{"n_layer": 11, "d_model": 192, "experts_per_token": 3, "normalize_top_k": true, "balance_loss": 0.00116, "balance_bias": true, "init_std_router": 0.0298, "norm": "rmsnorm", "tie_embeddings": false, "optimizer": "muon_variant", "beta1": 0.95, "train_tokens": 257500000, "steps": 7742, "dataset": "wikipedia_en"}
Below are experts of layer 8 (counted from 0) of a mixture-of-experts language model. Rows are named router (the router's row for the expert), up (a neuron's input weights, with its number), down (a neuron's output weights, with its number) and show model dimensions 0-191. Each number is 500 + 40 x the weight over its row's rms, rounded and kept within 0 to 999. Numbers have three digits each.
After each expert's rows: a language model's description of what the expert responds to. This comes from a sample of Wikipedia text that the model never trained on.

# expert 46
router:512522442521523456411439525413510502485600515473495455511476470543575491524498476531493550523541462466422487459462513505481490570548438526477432464454474540599509439534547540480505492495412527451549530432528393553489574488495556491504565490515516463514511511460457534573503555475468536530509490483495608521505520429468510500463528432522563496480503510479490510535500520522479489462462507543497526501530436473431519499518516448488491477548526525448488501493480556541426576419546465494460497515537474569459513588490520499456514462461450494492458483456463543487478522583491469522
up0:481423550473476500499532497509437504564457498516476469492507537480557560483542562486570467426469489537468570502546517493550446451485517519437503446435520503512516599503503555485469498540489424474499482525490484449560437532545460430558603554461464520395534471532472466490517449400534394488525475440542478496532485522512480521533483444498497510543432487475480461498478514567474495429452493443458463536546444539495547463523496503496478524518484515509507469425514587482483459463476569553491499559459440503471511461515544514523428506545494505474487462514490502526437500476450512576
down0:526494476474463466486482546462446423499479475478450463592527512477545490521499495568558497485441514510593472553456477459541415463554470473508533579460501540559476493409429548558480505475544513472528481501488433506542490574538509506513476478476501493464532435509499466508506487445528448456434453524525504466495531481478485508471525515465623494557474483542503433485539454544513592583459485489506460438555477579506515548537542473468507522516539468543480524551499511465493517477540492421477491489464476424499523446486517466503408473497467416496455456539534439554448579516486496514
It responds to: Ordinal and ranking words after the, such as first, second, last, other; also phrase-final nouns like Boston, east.

# expert 57
router:537486500555515498482446550494523548506494544413450475480453566484509584482571519578491505505518521502506459568488511501448473504502404435453455479460490409452527489565507513547520449478427487462499537472538494532510549545525512459444536493516504510465502533489423469431461506450517464507525487457488476511448511471490490526538557507486540498543488537473504532515436519533463448404490491449494454517473484562474527548560469468507527433492514522437459536463497526534492552457574496557507464554472426542399549597558504446545505500454442570529485449518502536496462582481495443545
up0:478494501438473438482479547578529517477439487473505457484513564575502431457484574495532479429462584411471486442527490530512478482480498490519495475577574497550511497480556524454559539532539483489483517528397477542550483522462469498538489516418488452488493481560508518491530540456502501492525543463576474510504471504543406502493536447507467548453474446522504519521492541483497430519542427447514441578421458532500524552503478492444479510459479593521536473460469513502487546495581491451440523503426504528483580495484513532520555544457548485537517543455538427436438515512523520461
down0:506408493520445464479535450438468496490519513510462421525502437535460499503554479550474527470506479571498512508461495470439482589496477536479495472505434538484476493550478504487442514452517442532492492485519540453457479514560504473429479512439405546548501537443437561523525570500479458590528459514458470507495499458422463495534507525456453484494495585474527429534531538483451554441456555491452486427458548541453493517561472484583608533574505471505512532619498517518529477522487517567443506479474526494479507439515448501526474526461483458518494509476548566502535494497456527447
It responds to: Heading equals signs and coordinating words and, or, commas in lists and titles, such as ==Early life, education, and career==.

# expert 51
router:514561483497535467503456599434516495494537608539440423459427511559518529530524471462446525488531495474425480505535533458495489506508487525465509496541503516506444395518555581519437467503462516529502550574513530479529509540496559484506584522512487486522492485528488508470495498478511525485491444467453515543477589506526461502582544544495557532572505543468497512470513448457460459464519437519476552422482476484449583464528502558496502408527503541486433519484458564555527582508538539458434468517549447542491519543490479456434473485526458475536493499443444509511495566549448519467
up4:506451506533551515402460456483555455501475524426495573481571566499481536514497534464514487495507463457509537526531512541470448520516506431500466556588489505517489486536569478488582513397544529462502459520536475424488502528418496475542474525409507486481517477536463489407441514520471510504498535479495483578487538518515470466498485501545464537539516522486519485537492451517535453479505423483526424506506465534500523512582432500479439509479443563521531508485422563531500558512489498560492486500434494553447477485497519526465509533437509480444452492560522485374491439491382496474
down4:517530487470470485549422390510516461459521451448558452536528535468515488487552516453421490450506456487487523448493494481545563443457502525460524525482456446535510507534563436506467462511524482475485532534502471503456525497436429488473439541448533534493529519450501509516461530477509536413519508542537560529461469487495529457483475601525449471440495508539502512565420554544547461466492502429459501535532547561450461498567384474478524529529570547501537419494512558490532462440476454488468450435504483525477499468447530499448484427520553536450518458509423573510469502496508482523
It responds to: Last word piece of a name, city or number right before a pipe or parenthesis in sports tables, such as Ew-ers, City, Galaț-i.

# expert 4
router:511497468471546449513487566449557572524548527444497510444433535483540555565559509554458505637527498505428448523525542478512501486480435484512499476430462492543499485465566542492524484507463465502442490476487519498525555479515528470491475569530479494472470425571476427444484496538567522493521462499533514542492511475465478505534543510605497502538523525526461497535493511463442455444396472530512507478545450478475536513564432488569516486525519562456540533437528507504466577411458418537519468462511501445475512516533444494510506566470514462509456489418470467490424516538482466477
up1:487454506487486476576444514457508535439565439463471453515492477535487437556487499498476498471513436567494421468488454441550458517529487532468528577473507487466553477488535495484499505533577418630532459515491518425457546499489538503515499476515452409474483512526486461542502452476502561505424527494443543481539475564428466536475459613530569494520465521460464510456524483459543429489488507520441562611485506525524499500511495471414443443518476500534462459568539504494526484519542516577474483513498483554462450524474510422482484512511497507499509498527534476482513440490474582458
down1:525537456496519491443575461522455465524484499486533479522569496554533577386468521501485462533455520462486522534467484511485476397469554477459481515439491510554507506449537497518478498430447593423490605486556520582537463537542533538537443492457460554479500500508510564508509518473453447538479506573544515535415548511524509476481541448495449530467529502505509459548513527518491474472484461449547503437549511481469507544479494490503546471476526470451505481380481418520539551507523503449472496516536497496532542528469551530515537474471477562476523596488397561480537533504480442505
It responds to: Articles and possessive determiners opening a noun phrase after prepositions or verbs, such as the, a, his, their, its.

# expert 11
router:548576503519567494448478569400570505536534565514475456438502548476523577530516495522490501532522506490456498573523523482488382558510482409528534450490494494561483426518585519502524414521456452422538488453553535530499503558518446476462493499503492502489459514528469505486470536513509528510564495484487528522516513504510467478504588410522474511551438492524452502542465525487551469451483424502549563476507526464463481483559412507532530518468535528485542504495511547557496565486538543545433480452544448479468540468501509474396478481505485497520485428454451466496471488497412487520
up26:514516588471527469481456525554554522543480446490447489441547512521488465492486517488471499509509476407466493509470536533462422512530531541478494516534505534520518522515499504525527444451487427560521496461504493512481478562570537515536555444500533463495436473443405560508497460561459528509398533462544512475469428467509527510432500576511480498462545458527520520517474521547495476428474474399467591629437522433469501426491487523418416478425493474517556530459522508509543483497497528539482547480511557524530422515481460487500515535504471533504517407495526533467495498527478547465
down26:519526528448511547500503511537449505532498487544506475432494479485483523443498503490508553448516487469500525500466532503526509502438546557488479516524498506458530478489506442559492476435526550586438485500518567540477504423484503534503525497507587505479453537391489501477411439422421515534513559539536423464584510501438529504531442582475518488530486581475508519525481505406501495491497521489474482553532512546541491406505544484447539464478545580432551472494514517527478478451456527414547574487536518471497464446479443560429498464436470533535556467520484550580519507499544503544
It responds to: Word pieces inside proper names in taxonomy authorities, tables and track lists, plus & and and, such as Heidler, Veeranna, Nikos & Anastasia.

# expert 36
router:445525509492497475438478569466524538518530555461419490471475498504545490535569560476435534493479563487447519599464511410567441517467468486465523460481563419509511489522598524519504521470501483500515465480523499482527556485506572507445558567486458541514470472527478445447498517528541511552559435449471567524436500406520421593511480458537505499548545554494459499452407513498530471490489493439496553487574472442470510501513457514521498490531480522447488510496510531521489558450493494576504506477537506563432558554506484495538555520476460480485508506469444575473493541473421497521
up1:518516437427526461454511504495470479494438567497445516580510478477531500599512492504459510428503501499484578465526499518503503457542493529533461504486543527596504490533514489508484562447522508523520514491516508588520543501510452486462490470535539486574483496461470504475509455530427539554512506480471500441467442527499404568534533507523542448502410497486491538506463571407563512491443586501429520506407556478529507528497512513530492505527489544478510459476499543516502404520492506560512464532472499517527526534510476481452452475457394506541472506461555522487451581579561542402
down1:425508449446504495516491448509507553540460512516454511591476484548473488567456470539429568539514588487460589493520455479455598517502532475502538521493497553462559465447447447527509530492512452441569554485544512517486511480574503517534448532527503514479568526481493467439512559481494502566470557450494437474525491504480496590516518437437487444462513468435479464562520575451499487548458506477536519486520520523482490518558409467501457519508469525499520496530514506530531414553500506534471532468477487459479523497525500543466516547463476465507449432485598519476522563425469554410
It responds to: Prepositions and verbs linking clauses in prose, such as with, using, despite, that, authorizing, allowed, included, compared.

# expert 8
router:532516455549500518490453589439525521546510602479475428473410622498479468563504476522493496494525527503519443506477514449453469555558517480498470474462529484496441457525567536586497494460475534494473527522513464466524548468555500466473577483515453550495468464640480525520517558512527445543506519464564549560490493534442448474529487426539511530534505523473488508474512500519542453428462497537484512423502519483449517430557474531548450467555557575484485527477419523563458503470514491518462410480518500510502534489566489451501494500508495455478518446505438501476492534544468492448
up9:465537452519483519528513396408515556465520455540596469502457540508490547576529474439533519553453504480566497488511464526465464532437532443500479421465535418508441460472578465471488575457477502465515512516494480521513438520476519531558491512444474452483520502454468506468498476536557558563452514500512543452500475497530473433477489481515510490428593572463495502461512452424478488499457482418489519425488524498514501473499392536577467497470477471464573468537482522453481430506452474560545468406472481565496449489499511527526499520506443471478521530497530528469467521509492434531
down9:499563485506516502466545473486473494552545510623470489535534443491503542478491479553440526488507471515524544530483457505450527498469507461471540509427590491530498522573509535516481556507446579432465437465511471541520516478552444447497597462455390486460508486470498499496500525538547482486475464507552487551545471535496502532488446464415542515532485580442574498528453489449508497491505523493474479548470496518533559485552449447544477531522464494491537488549493520515543439538551544481637455475459459499502475531471457470536455606556463422542505541497451518489502506529466441491
It responds to: Letter pieces inside uncommon words and foreign names, often French or Latin, such as quadric-eps, fran-c-ophone, inter al-ia.

# expert 12
router:499510427576501460445456513462544472523499475492486489479430460518562465551558594510443571520531498468481488581456535479507440513476472507545529482457504433485464511469529500523540470557448464549485564496522612529509514494505455485462496516547448586460459464508446488488514496513513510491506438507476527567466502441465494507540563471553507447588487472500454445448425460468499528427491465536511487500513439526464522503522495510527497521530520508525440493496441576508472519473453570560493539498532483531522548484502459429456589489525403553527437519516420506471417542460460551513
up1:496419428437500543462525534518573515470533563458478594565527446469463431537487491485482467554512524405528509485550560472474489613548539513493456537456486480530525469492454472447459474478501466482429464477570497485459544444515493475487581510505543449473502466475500561526502489492403578544457509512594541434554485574482454546567551503524533582462523516541497440463504458471537499438491497477454498511497462513504510548462459551514523490487555469479528487497502533487503475535562524434446508543472476469488449459539464501467469465472415475559482515515517467479477540533511443528
down1:461573511539534553564512481491520536517471520547576590428497483546518522531436468555501536521501504518405445525482482442509487439494517437544555507503521573485501452469476514519481485528490507472502490535451460463515535498512481500513470499493504512442483508492551500435530542537465536554528594461490611456512474516575432544484496437503497419524483516500478490516508461508465536596461427543517495476486538503450466473488407495452482477501476541600510440553475466472547485501476529478496517451587553560577522545476424416470525554562520523545556541546521497505491511504476549514
It responds to: Prepositions right after a verb or noun, introducing a place, time or organization, such as built in, University of, at Florida, during.

# expert 47
router:448518470491532421483508586419543436509559510498508485440471525521582535527510516521495536560483473441483457508555561530459460516599429472529511507529472474547483474463528584477436530491445438492472502539544483530545571514481463460530498533439498503484453448495497460482514525481439515494550504451488503491528490504477571454497500428526528519519464517507528466507518501520437447421458500513453507462516494534439537430575444511516531481492543523453516474461524514525487525406472458535498515481591450484490526551486509484454555479508508444572387411428502443486457531481478553551
up1:580401480535534504435570558467450423514442527539439469491491484495428432524490479485478518478527520535440507518485485468483482484497406511502510481459542553495492491498521477536469463504576457507447530515489558503520565517464434397488528527549455484471523471492567479573501578515414516435537523536509518478514509450499548535546442475485535527457455478497480531488565551538565541552497549445482462564521482599520511500519516469457562475540479508540502434554503428576498498517503543496455541455455535554507520489507526481421496500482542480508481427518479499404504447509454527466
down1:493489428480483421514584521523474506453491540477519525421574544420521493479408510470502487485573543495464441502462531497504450495532470518552473468455545455426513469506519504495501554507528535469502504495479530476498487501533475567508474482426467522464467487515523483471536483473548516521547506538566485493486558489542536462475456452509544411489556513547538471439518483548498524475521483511441514441525502570468550545466493433462443578495558533465556542503506389460531478513490512503493458425543509502494527479476513611425611526466529398488544551517559515551505552488516514551
It responds to: Determiners following prepositions like on, at and of, mostly the, also same, each, this and possessives, such as at the store, on that day.

# expert 7
router:499493450445543443441504553418507502533518587504459475434481503533551558590543475601525531482551488481447460519515564495490446516473524477460489504450490478529498441480520537532461428489495506436446496477540503509479594541520462538464573513509463557518455467507422437465468528462451511558513479485538538520513524466455465511495551464509532482500487515514415443475533478464514489454532461506433526462524515482420473459501490574497466479564556540430468536427477459533496563466494462480398511484523438456463537507537504488535492525466410493588515484500511462540517546547445530482
up26:505519537469505435516487457541539552539465557478530539519504504462545477548517452421474461502486502518526465488537540402434518460540490494536466521458481462407555481489472533526553537498486482526514475585469588468522450503522566440471547458465453517529582458558522510543420466445499533546489501426527449529504481573493516474548472485490551433465531503548471492557542490514447504472515495548568459543531512437507521583547465538588518525470474567486435521444445537497445563525545533527539504531582533513412529511484487480544470540484542560513488477541536454487439523484478493502
down26:506492569533462525456447489560446521495521596532559539544462508532528524516486504498481518528489497560511431446566430515472526511492435500474511502440526469541568561606558497523503502529441498454428491475496481442447458534486454464452460542435468469480456541496538530523420488493511505431463528552399477518514463474515482528502508504495531560512550507467527496524529503552503527521596506476470472525483508593409490475472512440478521501523478415455547561438521508421438570528555536533587558480442473468556546478518509519538512544527486484471509522493432495489543509466472508469
It responds to: Nationality, political and scope adjectives before nouns, like American, British, Indian, international, foreign, and Civil in "Civil War".

# expert 40
router:443481485562505545472495569509491503497496551408450435434443562510560512554515580516460580601461596413537419600486509546469478541545483453519497440513478473620503511472486523455506490467461498526494534526482481573505558518508535493372502507466487494511500459489500501507510479475509522473518424507509506516474462413471540489554461451540589486537503503539474488528505511521475489493418491465479600459506488551470541496547456463541520454542522545503472509419469561527442530490513447539529481523475471524520508502497508491515510464493498527497449475471446490456463541505506527484
up0:545425450566433533450476513520541561453510611486516474468500539497569510485587510522544423462494519511540528505453539476482511453513460555562498496493459504504519519511516523568465484562534498519461578522478485546514484493462448480469508554475537493524511580477506505535473546431504556452456482498557496519501474504485437437522480574472520494529474441537579595462540446465518461485501455442473473504553413576543514569511466502516529477487518461527455422497568388523523504512411513559528492459448533464475483528559478482515469496530445486468521540483529571522528503542535515511
down0:498557575503496474511526454506488509468534418537476457506455484512420512493568437520537503485481473487450529491535431580519522532520503426439500463514493483529513406550411503494461503436530508518452476559539550549544416534528561493548493441471465521483487405548467510536459420459470546548498469526469504443530521501423547570503500473520490480436564538540506462511510585524519530512472517477569471534565505550494563495518491543514489412555480552433446519532456484522430549538508536573516497524514477444528532491465499502507494514442494518490491434469495508419508484448475561537
It responds to: Naming verbs like called, titled, renamed, and line-initial table pipes, dashes or = heading marks starting entries.

# expert 43
router:446512483492527510399478518465557482511503575500482481483490492508574533595521524564439538560492470481524500548478488486557433457555537464456532477473469570502458432515518461442477511442520512505468558537498478549459535513514539417461487485489492528497480477560469484476452606575433566525530439447463508576496500400468530526442496466514515535519519536544451466521528478463464487453481497473467520452509497553499498542473427519470456508573492522517490558435489516585456537508522448542479433490490450529460504544526443453518457545494512540526499427440457471479465591471498511548
up0:441437529542522513512513464473578469496513522445588480440492518523439489555460486482496477530524468522455470494485543477484556488484536514487511540556491503504591509445606528448471480457542548536495484468436514467494485575526507484480557531513506462533462485529490541514530573455566531499453461571484550485380504502473456527540511450481419495405487553528604454494466488462512469465561505516472512474504490510424514501510495540515493508532558520531486471465462473567473516428468385533458416484491482496478436504464493503481466565571484561496499479469494562535469495514427440499
down0:536429475566500433488466509569465554555529559507514481552518504518517483493535468397537541560528520451497490521549474508507525484550519447373435487488509535433514477557493543505566480516418461416490513450523565582484476515446526478513462450481504427489415434543449515493466497487545466447474467476504392489526475524469505518550465483450519554456536500489479494459519406555453555461520502468541443520558480475458522539506544515563499473498531472469504495511542562481566498513521478535514559504438510552534547495491539458489464446478530551507473529461495510436542455508490437517
It responds to: Job titles and family relations in biographies, such as director, president, founder, brother, daughter, and the by/as/a before them.

# expert 45
router:508545502519510475473427568441532476557557530488513443569450551520525479512489510569492550595558501465504475582546528512476468547497492471429481430556552485540455465528551530496471444480496439458505500548533491524488523512536521495436528515569466498484443468518486461525535604486522484455485502478448575519509518432516541508544511460520511528511481540497489539542545491506446442453518457472441548518550480501537503433610461555504599454544533531474481555540517576512487556496522477516468529468549467491524545553512518465485502569448444497540463541430477548496469477461591467530
up0:558527514538513460500510559474472497523455459476449461550511455529456456484483560510483484511510476549484509527555401502504485459459507566530461442516471466502489441500507518536473543547524489404532506486445443541550559580544454531518455499497515531484507545524509428497499526498512564563552457504538584515534504501533514472500426541484493476534466525512494568503493401501523498494451557477502545543510539482451459496540481518510535509496509474401489489535497529517578447483544456485469490617494511606484554500500564545478512608522549458514436493494445490526483507600575441458
down0:431425517516448518492485476497496576533458451471448570488517433552451497542504517516510529476529499532455546526476428492460506520555522552486526535455522535424485467529472473462517515513497472487468530451563400570547496557502534467434480511512458492517471446539486532493472518440485434503469582462434487514530500548521475518451492533477478490425612498547540510571472468547446523496519577453463458479400523526529518518531502576499500481529454531482411535498484501534485527536457486548489432520525557451509479508452530549489522563506530500483513443488412523548616490464527545499
It responds to: Topic nouns in section headings and career prose, such as career, season, death, performance, Recognition, Coaching, in sports or music articles.

# expert 55
router:534514471548477423488469486485548563496532555509416478494456532504546446550533500531451530503500491454488472543527493434616521527515399444434539477483529476506532444544543583481499442475532537553481537485482508557472596433553525477461471549574461555498446538554515487482499575555471520515544415491480580484477502453498471517494522440523503459549561505548490475517407513516482453427542497464488522509551493469521588452530470480533531499482495519500498497470443535551468484474545552474469496440527439509474551503512510541503532477466439485509482543450474533483506602499446524511
up0:508460448442509439549497556467518444463505481525525478575480466537475519500470505520528473549567524479487429521472518437569514483543497610489503578533472466504438463588559490567482524519552494463545561533489469455521440471517466539524515503463548537487546489492526473473538441454437484571504514489510559492514481493517458512524482534557531506540486507480381490497502524491489459490416493473543512495437566472480519546467433507565563476439504538509531531483490479471486479455562393534473523572408487530518496520515499535539549532580423448487481513537542572498537448509526517546
down0:443511561542457533497510591545528498547405502481518524551522556533492514520424362507529480485502416535448530533501442507477496472530455598459488556497450553516525420484505475524528490539565508473530476540417506544523497508515531459540460532508453471490426513481505509484543546516527519490478531486521476515498443499526473500482437563549513461440516551508478498486456542468447559468486478483572512471517498524528445478478559423519545500499550428477488494548466510491465522445465498453440508490564504460463434524514428478463486521523479468542567553578488516500455533609509574490
It responds to: Action verbs and their prepositions in narrative about people, such as took, take, moved, returned, fulfill, for, into.

# expert 17
router:523554455492536427434470493489549493498515508444461450486524558529591547567501474487499530500552428474488441528501524522544448514533416490449487401507450523522421477446513497463526521477410487449467520515550542558487560502564509517500552494497483508448464459521439439457527539524495548531522495478561525525435503535479448536499531422537515489546495485552494437418466495481457486454495445508513528467503438461461514463541448496571521523528519516478495549494439571481485539440489474533489516534558462528549497511529558503540494440446470511635490487508474486563502599525473511475
up3:462466471504472454543468490564505405517581573568486495463527565520538444477478533495388532484496502464553553466492422560430483548582514495466522506452480465506448504506559520539492499466493499514417493555525560428532481516500466506503496461504483460496521523507512450496441515526489527505524524485550504532522511453466477523555478527552441523509567501479595517493483479511472536587448481586455533487524492568433506546519524531509542546527546440518463521452524500456481555495527439477406503479478422556521499523451493436542450469492507471552517518578570499523434472513471465565
down3:415494490497517477524445362519574477406552489575503547519457540505554507515542513466420482501524452517464513540479493534393527522525514438580551534462538499516540532558513472507476498554493467525449545539462512486535484469488513527520554557488501455536478568495517534529481596465513545476507547458457488527474523546471465497482560424570473539565566464443537505500470524512514581517525501605449487486506624495484507478493506535527527475445548528533493528498512509503517550537507459479479517464531501510506485526445472508534506473480430521470551522461468568486479566544440527541
It responds to: Opening words of place and other proper names after in, of or at, such as New York, San, Old, Northern, and high in high school.

# expert 35
router:466524505467576473428417571442498504495577556517497451457459548534533547547559488525523539555539560498414469477480476465435482526529454523473519482449484525491461470556549546531488474482396558515468546485493532530540551521513552482432539465509490522494511455515453513490489574464463482598501501457538517558449461479494506487456558426522490534545507518537501509488529438506498511481483452477472553481513429509465519447532453509513474452485513558497452488486465576499471552481489512490466519444604455505422522591556471437446451525519428493515499489435447525447489509529485544449
up5:521540488512513446547500490402499490474460475520498461485494594583464544467487503578528532455450514467489521536509458547463480557444474547523508462516552486592592474521510533542467513527498488519559513456517460488527510476507524492417544533439464538483540460411532417459518526474553513527565477510465541418514456514503406531544588478491476558500438513440573489514513470437476433468488497492481431490572452469451498551529491477548485446487478506481467512516516497489466567506484491524606456502457452496490519474497497570439530475401519563489487496450465538534485491505536482468
down5:564492490567540527493583540460468501539544539523539465578499404496441513519473497494483550444537458435494519497492487490488559461529505549547493538527469507467497498610467557474481483475437478483533489439424474479457524478497563498550555522476494491465495478511518462467515504440470567529494596529545562473510508441517500472461444512601469487476524458473522480517465442528461555490539480515506570454520555513571483455502493444432508539464489445495498492515510480456502502526543525503334516511573557472438445528487517565493517475514514502499466524522442501517482428489412532519
It responds to: Final words of organization, place and event names, often after of or United, such as University of Oxford, Civil War, Railway, Museum.

# expert 34
router:468588506521495446417400592437482489466595554516446437518423565490492516505462482563506585493578487476455440493485467460517462554566474482465511428480522516547458443581534499486497508484433514440489517459549482525476585503488491510491562512503507511515487422509470466441538574472479462543498555453526546506496510488455438438511517426540559514537507502498469501513496468532475442419484491477523596453512470509495531413520455491481484440568491505491496552506472517540514525500541518521481469493521492490475510513524501507444508507477481498494478490401399514515488518524456532560
up2:521472494485546521521560493443534537491553539489497513507526542513567418513516539486447495404475519493497457497526461471546439500574561481527439468508534469537579457495499535475429609546469572474510578441479567464545460492533540518496469516519487456455463532556531420544497557578452611504549568492493482462482502452491517459487491508533500547549506460490513488475465451537529471547525535499491551489464559509466466500566453535535504499463476500478549467468428536394481534437508532471467502451477513516510536409480520458502521514439486465457440548513442536525519477488458457547
down2:469525575480431584507506467483536504479510492561522422495536512516516497489559470525506545567470506518569491525483493508521501486493566489461481432463498389506479475494506490485565481529453489523465478522464504463492556536458461477498560573493442406471439547606504369497497508481505463491541440523439519473475548501514449536486443488449569486512455500528540528433468523533498521440537450488487497488412538494565577513506593557466447478556434548517478507531457499456467496511547441477536485513484536563454454530505478519555451536441454520506507560516452490540471525481546498475
It responds to: Common nouns, often abstract, closing a noun phrase before punctuation, such as area, role, slopes, ruin, ownership.

# expert 28
router:509568523490506496481470548456505552512493608472499476471485488540501550543514576536481549534464496497505491598488535529576442508506474524508537512479548433448519462494503510487444507462475462527451530584510557488521505559541555486440489473579465549454472544549451459540469493535505574424494435479442495546522550464527472503528499451510546541570512468478529519549493490442471419469486421500491543499415470493534513525491444481512499498518541516463461535429538526588496553447601509558465507526508482489500560497467455486426514514509576529521509489439499497453495609454447497521
up2:527580490498494474486485508529497563518585534526478502511497494533492526570565550482485512539501469499539484508482509522502476562422536519515535489564474513513498571457536518451563558524528470560513527595527502476426530550477472434489564436545512504444537624472538508524461505513498580523487452493456524537537548479471438431574545541518524539576454485466449527478463510466532493516484496441455466546450455502513533467501520482478470572508522462488550514458499526563495540442480589546493413496538502500560549481493444434579505500572479452502457456478474535437480521523445450540
down2:498468429474527478511551445531508494489485445514547479539511434452514420458447496443537470503463468495497486554485491453544494506511529540508542513421565465523519454471486522511394535471422513467422487465505469517562479512492523519474415543479488491548505472428438480433431566559472491472521499467543454553512536458511508566504466461471543503473510561440520538463557556469457521467538463565520522537470474543510486522482521450567552447492577507534484531506514513564478544495532477538578578512480524576487492537489570582416526460477537488547570441524436442511471468501503502479
It responds to: Separators between names or items in tables, credits and lists, such as |, and, &, semicolons, closing parentheses, country codes.

# expert 21
router:454491492446526503477490536405550472478560538468486502520441490510609504551464524546454582494552505495519480612416503454473501516532470454440581481474480534514488485504527538467460563490423420501483520518550511561538506498516578490427510463503441499511415499554510452579486509488494553509509489463443516525499503451505506535527519487498487519569500503526479440497502478404460429468472436475467494467485512513560512528527446550536487448559524609444517534462499540552525563511553534489478507471488484470507520521478449534526494466520508480521500424391452508437495562485522523493
up0:443548513490521542483516447491471454557496456598491522487519490502478513486482506528573544532539481566445525494477463492512542516508489508484530507473490566477578464457460466491522428502515516375508419509486491438498508528532511504435604466556471556579539497508484434469520532471483506497495544496453481555521576548419476512544457531503505492533512450507430514506500514468506391552465486509492472452536551402472561526485540483526482434470537514490464513468460507636495458532494461554471478507478463511498530465407519478492498534408503511532539476541478548458438506493487535560
down0:461397504531495523493500489515470531517467566466509551423515402530478482472485491472557435496501560484553560493469547496506446512501468487523531545538528447503534450560472474488512520497465499514626458537479443572491547483458501490516517497469535467446523484461523486484504550514481461529485502517522480553479448536542455480568474513483488570504511587507572509466468535509497576456502470504513510545596506468470592506492500442490446480512500470506509518564518517405478434460537536462517534454534407498535468554425449406485514529481375455502527460591512478495499497500483514514
It responds to: Pipe separators, country codes and vs/by in sports tables and result lists, such as USA, ESP, vs, −10.4, plus colons before names.

# expert 59
router:497496509523493470515482546462478458525534550465506484487524523471519504620584595542530517495496464486447488555527510467551433503512423515463575427546477523507480479554505537474522529439424465488498518480464491517561532559510526475430507534501526502523464525515528485485516510516523498460470457516476478534499539427477533452552491425613486516560532447555492457534461492537493490458542460517430534460490466462493566448569440537531486484523505498507492491440507507578470511477524481473394498446532442510543551499453491504453486539425475537526457452428486541478449613550463546447
up14:498579556486469452532526525472475415482523521493472457480563460508544545524510500522459499512572491607544438474459483534489399498536474495480544570502439488493475488493523463446600438448556422491482537543511461529510478515506560422502508486522487468451461519553482475464433500480514497512525452557428538472469524484483490503541534449515469552461540476578534554505484493493465494448638522491553559488498505514493523515475448444496490558526498446560475472514496469582453487527539471457575494540554531543460448471453444570493518520507470564422498456430499496513468505482490495498
down14:520455450457557553560571502542457483523448535487520488515429508513532508489548519487524467486456506458490542464536554459567535487462490492485480461472484489507587571476468524517461594529490566537542447535461574486448489484510501562530432541525411432455531519479527507546502469507470463597416522492554488486535493493525535538523414535451572489515507519437548554499502504466482480545471481462438476552443486509479517458547556533469476515501543523498478479511569548547508455526551494489418482509449455484516518469513536460544486502492458412510461598492428530484554415440517473528
It responds to: Digits, spaces and en dashes within numbers, dates and scores in sports tables and results, such as 0–1, April 25, 19–20.

# expert 20
router:540536544497490469464439615453498532479546593535508384474436489490460562506525509534427536555555452457453466474490520518480513535585468515402453508475525496521473393567526611505432508509452509500561537511521498543524520525597560480493526553533521492501419455510460472510469504475506480469545510441459538552488502485485483463531542509495501514539498491516494508522461436493453464451491474456464540456455459498461497496512479516512513444571491527503434533524534514523523552482509509525452516494550493553451527584472476470414462507492525543512504499444435454497478560534439509477
up0:486506519481462475481467521480490472479486512519534549472412443470485558472522540434471510557572494482536417480503503466458531498570556480589508452491442438550573495582528542452386488458519561552515433521513456548497459485462468508459525479540510535518507452453540498542493428523523525485524469510559500500492471477513498557480511556477487519473512536489471527486523494546478493580481490495447603530499466550489539507527473524435583495538570530493555563480514558508486456545520441530580540570497435520552519438427582502490477502492435562500532449545536495503496566480535504459
down0:527476553513450538516544510540445548476539475498599436483453467509487483467490488499504509516519538505461517530459486514450479455508491505477591551484467547513550472603469480424550515494536517535575463482484467580476446537544517539498538547493470551568556490512522533540510495465494498461516621479544556450443423522465475486501450461437544468410491528431538515499525509483505525486457581484475516554462512445481542571560566463484496526454464522495507522513469462456507461494461533508425497481574521461506455400487500499547532513511483546434507488444430545458532497533549577495
It responds to: Final digits and short values in table cells, such as years, stats, check marks, dashes, TD and Minister, usually followed by a pipe.

# expert 63
router:515512469458556439441462573420504465499517496489497403460463550463486513508566455544542515538579506430453488528483493435482474502560496458441449438494529449538500525535600628502489493510498541464460532503538476577598522499545540427455496523527472512512458434503480472487513522477468492573526533494555527500487495454520504542500510436511538492525500531449526506539530413459502477453494435462474536538527479427418525492509479467510538466504525555493426473504419502489494552464504516559468454494563494480426531620479499502507474545462447513500478497465477508501503515528474551495
up0:507553546520488511485454575461514548510470521519507447486538494443506550510496551509488531531532442473510424510488513451563552475539492507530463413494533526538525506542491506506547555524460540484464539554492490467469477469502527387425462545521587494516520454454514520437516518513503536562474489528494481518584504503508482514465488559532500504589482588484551433507478514516414503531561499488570499473474440566520499540544586489482484541464541594463570424421493559452527522489451476568526445512541498508451518507528483537526473511452427566511469519436464492478493425514515432543
down0:500512486471451511505511439450510421485484547466533502493483599507525403508545431494525467529503538475533485468574463549390539464425485540423493593438556518511513497511507494491513454565535486499542492491449524536492556442522501551450456464424505482483485489521454420575489488502477433468530578471516440506404506527520490490516553432465529490454504450474461581499501512484501481448495499509463468450509496496449547453500523538459432519592490485521501484548509446524515525514507488443431521455549530568540531518491506486505591485454506407491489521528525511584504486515552485525
It responds to: Subject pronouns and nouns before a verb such as he, she, it, club, film, plus endings of article-title names, as in Zhang Xia-olan.